config.toml
d_shared_expert = 64
vocab_size = 2048
norm_place = "pre"
grad_clip = 0.5
final_lr_fraction = 0.0
Below are experts of layer 5 (counted from 0) of a mixture-of-experts language model. Rows are named router (the router's row for the expert), gate (a neuron's input weights, with its number), up (a neuron's input weights, with its number) and show model dimensions 0-255. Each number is 128 + 24 x the weight over its row's rms, rounded and kept within 0 to 255. Numbers have three digits each.
Before each expert's rows: "mostly gets" lists some tokens that are sent to it at least half of the time. This comes from a sample of Wikipedia text that the model never trained on.

# expert 31
mostly gets: " won", "s", "ed", "ations", " played", "es"
router:125129099118162119131112151109112173159149150128117137116133147121162112142114126106099166166171143134103078126129122082112122146118136187110107101144120126161114158106130129156124144127133119108114116084122130114164154158147062096135154142121148100163156155097176103151143104141172086142126127115107143144136145127168122088164132105120107117126099073146131159126145147152148107114103130174127162161132132120133143116135127134087154125141085092134105145129154128164113181145104161117115108100130165141107116163119128127131110156130112097128155077180132121120133105162149112131133113101113133191118164137184112153149111114122114158129132112137136114106101149146190156140111119141083107132145168155149140132122145141137167144115184149155163150146090115159134119086155125
gate0:100104135153129119157142133107144189112158108106133166141072134087118125124157167124128109115137166123151136099123156151118112123124109074136149141093128132147136128121098077179146134101093141145137117103123132155122140117105139121113153116125130112165153109118160142148126066156121153095158115139092119118127116097113157106110118136085153135111161133109144104065114130123153141133147089140141148138113155147101142110079100124125091107090121184115160120130149097149108152079127152153108121085093128135138141136156149138131123156155116150107108088157119133093150117112067147111155153122154139140127126164114160113138127098116085136131125105123120111126125093094134115086135192153094123144088139123152075123142181154178116132112167121132103127138141134077171116104117125
up0:085138104103142094157143135085134105169098132152128117151152108110129111084098136087142122139139139106140152149130150129113080107121101129151135119106121108139127126119143111214139105146149144096171132125104132165197113133079136159146110100162099120133106129119107129128121069108114126105158126121111104108154114139144214096183083164120135131096135123141177149114110138136121095151081089140172117146140149164134151131108097108091155100123149137118134150108154130101107146125127130136102117113114129149129113143173125107122108132114099154095144121185138151115109134134079104115124101116134130115136139115127141075145116077118114142165123093118142119149157105124122112133138165164106123141116129142121132142121177096155132145165126117113126130121123146117184111169079127
gate1:131173096104127108153128145142149106184096121135097143144171128085144161137073107173130135126143132090134123114161110137111124123134106089106160129137045134105106100118118140151109132115141104152158133138130099150123144099113120129115155150151128126110111151133134161138114129170158114118114102135069086083113113109105147160131139129144134156142082156148129071152159164130125120126139144142088127162116137130149138179124138122116161130151112115128130160135134109096165147164082076133130095169158158111109083147126146130122178124114129116153158151155129149127078137108115155126172135149083080120126149161109108145149144110146116108144114135120187156126115114126126126135102131108146148147172107130093131146180139094079135104126129085125112114113157132137133099155152114
up1:128071155162106113109116091103123117101134125133168082103098097138135126114156148107099120119117126173112139125107174144143102164153097135131130142080152167132149100123164112058111151102125117108104149116169164101151094138150153132156109115132134137139155064093141103129160158082119127124152108085147123137081106172107143132112118127099111111095124118149154164128131137114126121128138128110116101129130167125107150112101110116137120156106175115123128106137128140169126081096145186113110180147143114101168162097107111136188092126122116103084106124096147126133172135124159123108109146126159185137098098096104135100121156130093143146156131173125131085136114144124135123131090103094155100114115156139157119147099091114129126128125142146122163131117130126129100124123109148

# expert 59
mostly gets: " season", " years", " year", " life", " people", " election"
router:129109097109107136120134162110110127122113152155124113112145150133113159107119092134125131169152105154133108093124111115169172100144120162101106136123127124103162138101143093141125126150139172153116164116112125145101100158153080100075132138176163135158100135082154123123133100125161094139130142081098144083098160100102120133159096115109125157155148127125154146162128135125103116156098103142152110164173176129168104122105142118078084088131109133085122166125093129166135123154121136131095161094120163135100147139118088147142167160135150126114174148139116103119144091124122112163127150157170142118136144111113111133115118107126116091116118114125106110140124140132184150096134129088138117081114160148132128149096111165132162180126090128125146120136125111151091075163163129
gate0:113108126123155121104152163143139115136150106143129102128123133122121156096147102118161111144131120147150123146116145138132153173117120096121138148166113131171098117090096134111155123118098174145108090111115124115143127136144115122084101157155156125146155174179116135133139134134162090153124136077113166167116118122115114105131129088113097106090084117122146110153178115153097101132160114134156120146116204115152135116099113127137120162193124156136142166108105188081136134166119154116127146176160125130124161123142111088148127127125097114090138131148129080145128106149141131093162124172088159115115149148172139118158134083119150092143153163063146103093127127128159093109137120172167100098127159110138101146118096121113129120124137158146136104125109111126118096153140133
up0:124171180106139150119127154115088097109091127086109058107144060123133098104151072117099151114123122136157101132161160162097124176120112134093128164166127125170134107163084128124109119094130147104129122123176160112149135139120133087094124176145165148121088143147126132126116149135135117140080131128107066139142164119113141156140112168133138105128094187102124177094131104122085119139105093144133092113091157147122120163125101130134107120144146141156150144091140104152119133142155132083143114102125108165124155116139146106116160122113112097134142128107129082131140150135120124119133131165085138132132135162080132126144107110122147143124102177114166120142134139148129142159106145141145154119077121112116134157150127101172145141127106159127164112124090147114144127127146104
gate1:130089114113127140099158120109160119116134119136134104075108120089159144154155114132163104126142131097142129164081118137078185102134161096160135112157130137123102146134121113131114096127143134192120124135171135106133134128131131143119111161139142141127109107124147124101109123120149138131152135112132130147110145128154125121121131116096080158109124135119087159137131139113177144199105079153153158094136195141122140118135124151130078145140117117125135120103116156129140114122108096169125149099108150093127143116099112134155154159077117111127111134181127111144133117109111148145122142138137119114197135116115129150143106062153111132135107179097169101178081084147125149067115160156132126114125140119093112173160148113089151148109180149125145145158107127148122135102137109
up1:121139131142152165159103130138122138135139094154135104147088122134129190144144145114134126131127114094142151137143108134101107085110170171122165129131175155115097107114109129139118111147193144139188117168188102140161151110111156108133161097163126141113132135065161121107112106100141136117169132128150104142126129114139130111080141127101115155131131101122115119159146124097132128113115134164133142121173083082129150129107147132094157123138121138099081087114102137135121126149161080132138121103098153089132114167117134088084095138137128114093127145159138172094093145140125114166129105172119114129156153119140167071142135180087128141102100143155108135093123108123118130110119137158129159143107130139146170146099157118140096150094139150134109122140163125139180086137142139

# expert 2
mostly gets: ":", "=", " came", " were", " was", " Total"
router:081090154153158154146138118152139092083109150121155151090100180145105142109158112130116172151100121142118143161129105097130126099132168118122079150107118151140127120142158093132164093143097095088122150121129094103142160067120088160105110156117142128084120141126146162141089179146130158115154134121102142136114090143106147112116097105085135122119121152193140127139113128143143170100116116159109122156166094091122105158122148136162134120105158103167097153140133157147138133159106077124100092145134139178120109113109123162116161112118133117160167122124114140121177133099165131109092092078099102143105140139100094130139146114145109111130101137105117117098127145158179128152136108147122121145143149140131138143143173135127133101161118143108105111106126127108128141115168141
gate0:136129146107168164138116181112150150122156121106067141143144127102127098116096136181146145137120112097092124132147141121103145130149099139161125101137138146156120125145122096141107109134157132179099133146096117129114146139131181152147116118118114131155126130101118124103141172109122089177128100120147107133137115068140142104119121088119102125176155094142083173147121101052122093142163185096102200131153141138094120141110103116130157155132113156120108104162132137116131123118081069157147091111165133102143120117127117141155136168151098176123076139150149143129123163122138120143133065156138130142143143109099140109113091138116131100171127097101114140138130125109112134125150158128135118176108150117154133123106119126110120140132131103127117138150120078103168153120142119
up0:096126101087152137143138118158169158101117134095128135120136131114103069113126123131162151136106126083114154133131147109106150122158116138164142121123117178133113108103154130144137103104114123168118131186104110149141108164148161150131097116155134099208158102144117134116136148097118118174136117139137094093104145150125147134133087069115084112136148115125068166095148116081112129153154103125118159128137141168099122151145115139144138124147151096112135137180119156114133125120153142124117128101162107127142110114134086098168154147165100099154087110107149181145136113115142126133117113112124129154110153094087156147143088112148117124119120115123134146144123072119096152138134100160127146151133115110122156151147139094119170141103094175143142151141110112141150198119164100
gate1:125141110113126088127130113141153138130129115135173128132130130139126148124110126145116131165166123126130136166140142109141097137144093095120136182118150150171096140174131118117133092104114154086137068139150139117157160123086134159121139141124128157124087157109118130126118125131085126148119106142135126093119113088157150075145166117098156178099123118128109158169092118123136119125158111181107075140129125114117136159126116124131143113121127147141135073112159145132153141071134128110119112145183117140127123131094131106182127106121116117128126118118144131156147192141106122122136127113136173180165162139104094105156166113185101087152130107127097135115128134137152143086097126144172111143112127125152084158097118081154147139132106160145077156174095177100141138110109133
up1:104097139113121135125117107168118137128150157137101094104145145127154086133123151147119129086100152105109140131184113147123148121131133135155132147151121121137091100099185159146143140134115128111128158143098098122122105105126127135169094102116114150116131103172135133134132143127140128159089141122109153137150132150150116180106110155158114142170125129152137094093138162099043129128096128079153132125144090131132125144092127147127143087114113096071128180158134176104143159121119129132147093114146117143112101130140185115101117129125127106127142128152176103162110109104168126156111123149144087108115128097166128142092067120129149149090143147159148108149133166138094131139150136103109137114094126150122166099148140160158094152118142108092136066058139128136120136107142146

# expert 4
mostly gets: "ú", " Mu", "ș", "hi", "á", "bi"
router:148130123150114137108131113111149108150137119141118119111113098113144127177151136111148095134151145133149151175156132141160130185131097098176078105139130125142146132148121127139136119114150113129148116154124127100197119136140180134151105123083109151101170128130089096090175109130143115125152155167158111124158126108144125134119136136130140119101145087143118089150140135128145120102175125108110156142105131122100132138135140139133088136086129149158106101177165134158098167101154112126115082151156123138174114134107126076115119099122098167147110109102155169140172153169104150087128121152173136153114094133116095103139126103124139149101151112108089174108096096094167118167143103141163145140105099098083072131130165135122163103137152170138127114137139103121132110129107142
gate0:113131128119111114132111172111156137171146146121116152121158148077143123134097131175132135089117158070140125124122105140140153134126140153114159142113159133120104063152183130102131105114132103108092151117132110116136172129181142113161125128074135093163184116124136171172140095087109161136123147158135134160142115121110162142086111153119149101151085104151142122153144163148082166109130133158117131128154107137141164137054108164142118126102094175118156140118136167129127145125075102128118126153147112148118127144146136142166172134139150155127111166203154117129112157129099130125144095158134123125090107146143122110140143101170114105126138146147104148120151129147123180146155124121145119145170152150136106093122124129089123151132151118134096151126130119142112152124111157
up0:107143129141119165117126134156107117128120160126098146119101131146139112126150130144123106139114133152097135150119136114147155094131126177099117126148117118122116136121090171087081126126138144165132112114131115088124106127099137109135102093149163146136117110104129105104131182106126155145147147141100079124091138128112165097129127092130078113117155153110108127167148153136109125133109119165124132169098142122159139118175093105129116129155136157087126150107101094162125078107112100115149125161136141132174125133096108111157106112092148093099145174179121097090110135115115126111157115140107107179135141090123129082105152110104115145200153140088134133131136126146158123105101048138135137110135196111130167128105113069128141131185137128143150138126122137124143137080166104
gate1:160131124182111163135136126134153164124116126120196121101127141117111108101112108117123112124107107082110087115104109159137145148161147171098136175124116122132132154143151158111150138148089129142107139154119122169125110124113139129116144106138130168166144099151136129135142177118136141124153118124083103159157144128107144114136121134114130159100133176142108133130108128146114141164111135082122128186148137136122111090158129168090115181134124158133117128102137122136155084061125122083116154108138122127097159139135140127140106185112085109139110109080116156084114125097099127159120118134182155115101116204079127141091126063117131108131152127120105129138153139124114149121108147110136130138129137188094127120138136122122095170091174113110130109130164099113129132141170128
up1:140138160159151116138106147156088117113153123123083110140097134134126132135143164160127101132125129109129111137150135146089120103118150110149137136134095142123111133163111115173089148142128108107176150124130165123108137128150111118150095139110106126104078139108114155139110091159112121124095129087171174111108102088172102129135131074121158113131139054088055134162142116076116136120130154167139110157135133135133165112125141133124126101144135087120160086158171105123146164148099145115161137092137136145137139124154162120125130117131120123130146141153151080140107165127161137127152097128075078132097158129163137132125120156113152112136122120112112104128115164120067078109118151136112126090144110116180143149157126138138138154136089096153120126095108130164172115111100165

# expert 12
mostly gets: "ce", "qua", "po", "qui", " lo", "fe"
router:126137107097136147148128126108124097117130124172171149121104129152099147093131089123124127139145127134139164091106148098122125132098101113166135131147158105120143134126137113125104093138131159128140122102167139110152130179084204166144135156116119138167161101113095133117119134107160133086128083114116129123185182152110090125106166117140134097121155128150104099131135100128158109125164102095154144123113110120076124143128119103110160143109163122122119109148135155100150115073139132165111127153127116125150129135096136108092155109115170174152109097112114125107145092127105151124140152134105165148134143096096141166113145184136112133133160143147149155113074081087147152123128105128098111116137126103064074186164128148156113117118114121147125139145147121131137170126155096
gate0:128122106134148120136107074103108135091113068157118121090147146097136119144116105132121125135167096146117127107084150079125114120172127083124134102125092124140117109116142125110174135124158132131162106131110128142131096120118149146121150159118113153153126148122127135149113114087135110155125126142092135120114105150098117138108120173110133111099143119120128146150168129077146127076134141114085167122102125076119140131112149146158128133155118109115158148142101160168132119119149128160144144149191159106117128128075152151076154141134052110141125171117133099133115122130108084108106162139130118154131094093165108123094157084109127116157141115151150107121132113111158162081145128120116105153125211116112111097164156161147132133122140150107103133090157188114107146119137141
up0:115147138133089111149078071134101138099156142137119117082142129123106117140112100183133136179130149101088117124068168111079120121092109078147136142167125109131115108165191093131123119151131173177145141152124109113145119107116143164137101147161121169130132149116107143146116065073150159147112141109116111120127156119106118100131130142136115151085118140090124173152121142063141108131121145112152138125114106087137142161110120141136122115157113181105142137127121117138107105130104106138171092146125120114098053138114132146151154126092142106107139113145155091141111153151131124179143156128117143141123153111124125126114123090122100137127145131122156129115069106131125166132102153116114097139138151105133109154166117153093114170093105131103122150142127121107127150115151103
gate1:113123157156137090100137151135113080134099127138117142141112145110155089120116166106129105127130136110103161131121135154168113115084154143149111160119105135156113149168112091129156139138133127147128159151124144148134175135124159111128115124073112166146169095124137124105158073099078152142161147092151139165131132136154101107076106107143092106113153063145168101104092114171094155111141166140122127091151121120107123124103105110097121096094116129152137157135139115091145132100138138148153126150113096101176145144139143075166135088140105132077094103132116101132123115129143097153087127135129143146101127137099135130126155148142166141119087102116160106068114156129094121141158134131091120122126160124120175136123132171143130126113158135102181089128133088134138128115143154
up1:136117137126132130138139051096140148114146159107117099155153101123159149116143132137162109121115115119147127137105128155114112130161098090094131118158139123113134112088158098146153132112137134112163151086165092153124096077133104155123098136120119108125079122127123157160114117110138157136130101154134136103118126103119128133148136106098105124101156123150137162146180110125109132163150058153117105110100131157127150123157148195171162137137105092133180111124115156151125139111143135105124142166184161167153101109116103110075176154101143068146166167145108151125144088156151150111169140128116111131143143112126101149123124114116147116115151123177122089128125115120124120116137123083132162148117111113139093111132132112139147128084103152143133156152157174119115109079084125

# expert 34
mostly gets: " Sha", " Lu", " Bu", " Wa", " Great", " Da"
router:145112154120136146133099121129129101133130138127101143092097133138089076124151144102147162075093111152115126126178092125144103123131141126081121164126159157104182141144098128146151133149132146132101162135104186104093095149112112105101070124147105159138124142131119155087143115190133148087163136162127086163130141114134130139117106181115096142179116151163144118117139128179159110094117132106114124137116114143153107111130124142154149118103174142150111110086133114129089124121124077127188164126122129135122127158139116136143136124138160117088129116143183128097114093126139085112088133142141142123135068104117145161166096141138099123103106134128160168134127148125145118135111102141117146143126120131145142075120105115144153115113123156113135107143127113129063141132178094
gate0:147117091124099149111161156098123154114177147137121098108115162111140127126123118148131148166143169159123133138102152109160139122159141085138106130091159147136116081148064101146170128101122144158136123118111149170106136131103129178102168170120097104145125149144112066151115115130150147119154152114133141110143138114118104123111094168089141134128102129111115186146120137157135143115148120147152154113100153133150128097122131142156121158090075114112143111159118147152153106142139124149083114108119111127139158141160119113110113142127136099117116117126128126110122202119100166163113124158100173153165095136101159108108101124123117118140173160120132144152131146126112162138134157131123128132140143094148122093137116136145146150108193114092120123150145043153139069151150149
up0:147114120148127127092113094096097176113128114133130122148114106129155124143149159142150116139094148110141116159125115126133139118149115095078090174128118122135109131104096093177127118115128085147119152168129163128117134127110132110123153135132137149152108105116128104109125098111127169126135153163142151131107176137074104156119083183059085116123116098133143175142102113143144112127144126118146152107108142133120133133141162140143130147107148134104109100132103147187114088122123155148118157152074144122157167117133179113140102138132110165123082157081094110112121136099095111131086126159124116140118050115093137148089101147085107081136161132096095144145114134102131144138111148134141146127127080145153132103131157122118135110078128154112103148154160119107153168136169129
gate1:152140114117126116121134101133078167121115119114185171136148138120151135115095103138157140147118131102069168145123159129135186157138078135132096140111136134144107134127137179131123107109106134110142093081067120124126100126118121121135169141076077130160117167102122130130126151140096087128155134115140123116126139119136132089138128109153142108142144132064125142133139101118124118123148128120118140126106117074189145134097146088123098133107130139128122114102135132128125154161133080088116130105154118094130125114140119168145118114142043183123177161093136162143108141138122107103133115171115150117128129156137175154096101129119135143160141111134100167111137108113125137130111117111154062108127110120145110097115134106158165125144152162106100115125143159104108158107174094
up1:198143115170130088099114123097108094132149145157122150119127133130177109167141129106161124112144092108156145149156147208141129166143127155124108174132123132148145100111142145117133113110089135143093110119108114118146142114131141117155101098135095146125128134151142116147131170098130107105138079120120102121150094115131141097127141127124112136116163149085103166136122064167126103098124122119165122136084117107108118099127116112114182118156137139169136121139150107150148120144164096087135104110150150116163125121140149134149109119113063166170086177130116095142151134172106173149125156171126105158098095135154155137110127129101157105153110105118106089131122136155141132082138103176118100099146146114121159119067120149163154126135131135112106129141137117139157106123122125

# expert 7
mostly gets: " Tom", " Richard", " Ta", " Michael", " student", " enter"
router:117143131120137112086130105119160146108108146147125097139130125137092078110184125116158129132108120139111125139161124138129068140113128138131149157133133164142136142143144093157127122162147153123098125179122139121094112132151149109105130108150121129122138162117147141090153127155167138091163146134135059179094105133111095144150132147132118130139165128139128117110154152119138109144147132097117107161161106142119112098118078185163111124121157085135123087127096115114093127119140143134114169117123165141115155139131085105138111112139137127125105132132170163158110094132148063096102118111158154123144112119148157137151111120141092111111077168153177137128188140127105149148098115102106144109098105157151134138106117125116162164131141175116179095150120078140112138132192087
gate0:149118127129119134133096091165115125112100114142135151092130127098192112150119155079129110123189155074131123126123142143147164134137131121119127061198126158137107110138106128144066115132118098166123125133154134125119129144116180110111125105109142162119154120140169126096119080143116129116136079101118090119105123134131138108106149100116103138109109108107061111127131094144148193133089120154127136146125124132174164129114120093140116090105090187121121126136149128132132138122140125124119118126160131117118130173118161125132075110110114153149074120114135120100142135120160107131092086174131106118128163166107155165125135087129149153136109114110128126140105153119103141118136134149106140189107119121087112154092152115164112132134162174157085145098140136133112142120133128
up0:139171101113143152091100117132104117094130107126141139127165136101157151128144133122130106136166140093102125117146113161183140140122120086154140066184131160145165138148097096145103139116141123154097131126166168091118132173164129139111137106155141149168115137091144136112112080130147134111147104100139067135109140125148128156142147134133130119128110129150081128131184160112144161120080110135115132134087137101103098112118132135127082140143096120135098140131140137123116158148169123110079127123162154085119115149147158123116109106145115158164122180113123122132127152102155105128103151160136149136126140151137155130185152123117144124080147135110111156115187166114084140119127146142155099139137093120141118152090105126165159178133189159119087123101136137118118108120160145
gate1:143123120102134082073132139121131155100137117127136146126138150101111118209123104165133086128169163106135147125126107115174128139103104129131136152146151155098111159134118104146141114106069149132193115115087130157136159122110149170128108113131093125111165149138171119084115109071073117123153145090095167129098148073129174107112107120126145117132120103126135138125139155091125109129172111161114137133129183114145149123147111159156135125186127143136134133149088110145180112132091114129164125104150147097112123115123135098145195130133134107126096128130114166178106166151123144115120102113107110165175108115097135132121139114149105130146157135130126146143101135121154128101138100094152107133121141101125149144113110156153149123096157135154158143166137106099157126135150118
up1:154147134131130181109067093128128133182155141099131119098130096148138121109160133110170123134154105126117094130136114156154146088131152100161130121133096109171167119118135166098131114129157136078079123118210118114130115100130150117133139142126158129115109101147135144147128163151165117122111114161141092148131150105133103159103105130110114099166114138123163150135120125168117135124117118130148121130128106131118124125115147111145137143092097145097133157098175142139077129094180084089124120104049114171157137112103128166124079145116138139153132133156074118137119084178116148152118123147164108077149110110087135116126145101102148111150121149133156137114118130147108159103126123136117157157148101114147083149141133118154122120157109118118109134117158136179128164137115099

# expert 20
mostly gets: "See", "General", " major", "ir", " d", " Va"
router:097162124124146167083139109149139108140113152108141121106164116161156165167127110119108118174124102101131094139115091119136101146126126099134113097161108143161117125117106165120135145090162096142130129142093099173116104128171173149119129137151129149116142124070123098102138151092133101109122122172095113117086153114108143101135121143130135093133150147179082153138147115178121091134138084079123123125116111148113151154159099133121159108157091144118095152160128164125141089131108114139108091132118158086127103138159101098088099107124145155139140071162125144098135133124120143100176197140137134115133162107108129155095090136102089116143184134104137150136150127145125099150112104108104123133111157146134126130117131139150127107129130114133103155129113133196108100157110117
gate0:126135118165105142112112127130173146102157134159130139104140102115109104143088100134151132119127164126118155131140138123118174164181119121167123082128110172154095115105128123176114201103133148118152141159147141126101144122149132171122118151080132189148130145128126080120149120101135126128151135090137095168076142130131118121112143115125099097103180153124113133118121076087088127123116182131137151122158095102161128136132134141126134183136105119130149146160147120150157138128140157145088139103136162097169162136126168128149110108177139125108121125105115144137100115142105118102082113112092159113110102139140153114163156124129108207130107119152120137115090149166119104152126178124085114185152138119141119147122106104121125121127095137125121124100117125156148108135115157
up0:108150127143113075117141136164138160122145097122125155141127150152121169090093125157175151107068155143126107130104155132125150108107155135093153126113107114119147097118143046128117138122113122147136138125090108150131134125134106096107142104170137080159123132114144127148091127145149159166124160092114137121150109125073122121170145151126143117137097123152146144100098163105116129101107173140144096133108148133105160121099152137160128158151101141124156101126084100077118147114129140125111115145143122150093133123129111162145157116071136105137159128078153092109120111169111094147125104133086124134144101132102124116154115140103108080151130129150152125135092154117104108093098136103109149101141117118120181145191161159105136139129079137181104128102097110108114157092146126
gate1:142125121122119139129150086129113130114159120109149102132154115086161143162066135154144137116177109133138134129072118172171134176151182127117098092111135181134147108107109154146101150079137108135147224136115152148122130126110121160119164129137155119114116143118088160116095137151109104113106102136127132108087110134131136142126093159106153122132065140157126155118151147124153129102113175125124146099093158145108148159095127161150147080116117114145150166144134071110141126101158112117113154170131105107123124121140102133120116131121105148125169165130115090103145145162127116118133164131093121146115131114107153152103122164093156118167142150129139146132062126127126149135141125129127112141150120122143144125164141130117127088182133110109133158072152096146086118117128135
up1:147097115122146095137135104099114107105158141125141125150128098106100149168097153160134130107129159119187144143157082146136156145189156130150101114117114190151118096044135133160123131156081132137152156123128199144118142093137084111112127130128126147126107111143158146122080143146124096146124144155122143129096098120160124129138124148101103122131079157134146178114139127101154138133097121102140116155130142149092115157102131124123151146142117141125105133168130091113141150137216125133126146145165136109141138126134130127131102106137084119121156148071101110132093102152151124110105140118126107136136138134151155073143102150136172143131149129101158150153093181111132115100105171107121141147146135137143104155145108103142118125156137141132133110076083100146112150113111106

# expert 52
mostly gets: " for", " For", " won", " Na", " Bu", " Pri"
router:099114142100128133143134151161154097136175139127108095098061096151119120135157140107143119145144154138087096126142098114149078119136121128104098172151153125078175144136157130146115171125111105084121114143130184106132085110113150101133115117165106119104126102110182091161134096181114122093119141156092095184146114111106125139128143135157139140173123146133151145119134189135141098134119118093127093140131129153148137116129116176134141119143151150122124109112151126121095104093104117123160149165114107129115144154151121120109099101096129110103114139135158167108122084138117070137142142090130158109096079098119116140133101125098103144114115159128156154140161131112104119116134088170114135080121100140091134125151163124116185133126116145124116109149109091121105137147157159
gate0:167179118102126164165096124143109164194134095125108122132173100138121167133170127114147096141144105133174127142165145117098150153140131171146097110101145149137136123108123143117113159152126130104147111142121141120098128115081131098115146182100106135123135137142131168138115138159138113136083119152120118137152167147131152158103110125164188080101132093146138078130113109130156111134124118136114140124125130083115147125135141120102182098137130099153105098157143131117123136117122127172131090134135105132127109142106147134140124138114153094165127090157144145163123116193114132081156125156115102132167136135155067133114126086153135146131108104079120115115116188126139114107110103130162076130141132112140110121149096148131097086140136099167119158133146150157166166126090140
up0:137129136140111108031143158117120121109115142141168101115125135111127117167108128134148149094171103106142089118118134147159127123123149109065152128128162126148114104168120133094149107145143101156112123136143145122095135140130088129133156140130152140156192154125147124126135151110134165135183142129105116158126123160123083129133112138130133162136134110112118147095130142126129164110139141105131117177106137120145113107166158133154085158099116136161130145108065094129104131154122135105129138117126152122101140075163126122122136143160100111169142179118108109132141122098109136130120138159172125113101138142077152195137138160130127078108133151141148137145163134159137131158146123116145186093123101135103105080096097144120126163166164094124112102130130127133124121150201139
gate1:133134089137148122130167152113089144149121143134125160152176132099156122099072109133144120140149121155113083111142137115137151115171090116151125117104132124144143134180087129157198115098139100092114137144100098123103159155139125156118172186108103113123112150133179101129101111083128107153124150151114108122118182114117156160108151203102139145110110165083120124117127149120125123116157167117118121127128109143160099135101102129101085174135129134119177171098113120127152113148101085096142169143111111128133117125106118145124191106141110113129146134105142107150125133139131148098142156156119135169114118109146137100089121119118129103163095119111089175116144141113109131118122109167160068120113131125097103129136091108126138072117112113110127132122143144136163135111148142
up1:081117123101156127114149098125120130172122161132117140060112122131121122142070120144162113144116147121064128127113144151126147124121144079137121138142133134166156125138092095110175130095124090099109138106143101175127169140100140115132146164141156134120129113117136105110127116117118130092156139097155128101187153075150109124116136147118114156152153149158115139109130162138135125119139139123122108132114112122119115079065091125119084169129125153130161117095139139131163174107082123069147136137084089126145134105116124120103120098126111140107108117130130108138158117118157128102123124154113136167088138112112118147102118114127124183135144154113145177098154115124088129118088114134113149129119088112096087154121078140164121140089133067137110161133129084160140080103134153

# expert 42
mostly gets: " Th", " f", " even", " ch", "th", "ap"
router:094140144134154166121120107097136119120126098155138165147125120104086153126095121129108108135133148158171123159145108124090132158146135121159120150101130087142129128128069165113120121103094156107174093116105135130169136101143139144131147113133100180089158107136145117080110134147119087132062162095102135112137136122163141101153093104138148146155132126088121121155127115146076118147123153146162140099125148127102133116151143126127131140137136096163094108111109116125105098098183125083120190125129121102133157084156141080143099088135079167106095151114138128103088139128129099158113156121103150138116166189160136133127137085151165120106135128163094103113108129098122102136156146111140112127137107153143134119141116115154138130131150115114133185159129173115127124172121111
gate0:099171134108125137130124088130116108130121116163149148127201140111126187130127127119140116168163169140139176113124163127120129107126120145096098080103079127103116122118116105095080140138144163172138097126112125162138118139099135106100105128116153129101092141061102136156095097101118084149088114127132130120144136144169154122098142127129124147115147093097136157142119149119118167175102134097126121120135103113125110114134122130139134133143113135121140130128113125144154135108118115118122105097047108112163130133103181128113127166081148103115161168117128124137139177139112127150147119104123113183135147123148087093122113107112138154129113094090112110079156178101106122126154151115100079119111158096132162153150093108129115116129088113156112098117110086129163104143112141
up0:165088114133114080083100146072131165112113162175105180112170129151129125132165094178141114124107136160160106110130128131111122104108103126139120106132109145145113154122122141099137131129145072125117112138108078146104120135181089142167153104142069133150115107141096137164123125126170114144164098149146105110109108156140133124074166128169164144140129099097092132105122130106143140139143108102093093120096135097133168118134149098155132169131103148115120160124118128118135091116122119121162144176145145118100135107128079105110159124157081114132121151138100166130095183122135132143148136122148128110126169112118140121144169130171127110146090141137170126143109122128125125089117075157107168140129080154105158107133135109126106127131117094119142136139120126155103122104148083
gate1:070166145143107127145114122126158179165165131174143180165125108105105132115083129139100108142157162100099121141169120147109135134106136150123109126121150137082110098126120133145099156156117114097118175126140144115134143128113197117120139130105150128134148152092126118096112114108108151112116142121090099151105097107110120110116123141096084136124124104117137140081151087135058147165128163118150137139172105147150157126143118112081160147112146126096166152141116099131100164114147161109115081118116112109167107111140095115132086151113131129100147098121142106106102132130118122113099109136133118112143117142135089090130145131114144101128139120173118163103134110166127158125138140182127106144161143170085097108153128121137137096098135155162082168142138141136154113064147145
up1:119112178125079106102117121141151109155143096155107113143170129096124126137130146139111115157175146114122115142130124151110159119139166146117087164137131142102110144131147104150103138164138127125116168139075183161132111138140186119119125099113111140144140139112128117090128119138149138144161079122164113146148103115105170094144133095092070111109122076140103120116134146097110140132120151134142145123125110131122147143177155154111123158140177132129174149118094099077083159143178126112145085099128153134107113085130109129141098169069120088151162095092149122123121121102075136137092086125119140132140120173121111143122154132120128067119091125165125132105134157151139149160153145141127138111135151135097074117160140124127145114115108148144115122126111101125153109104160098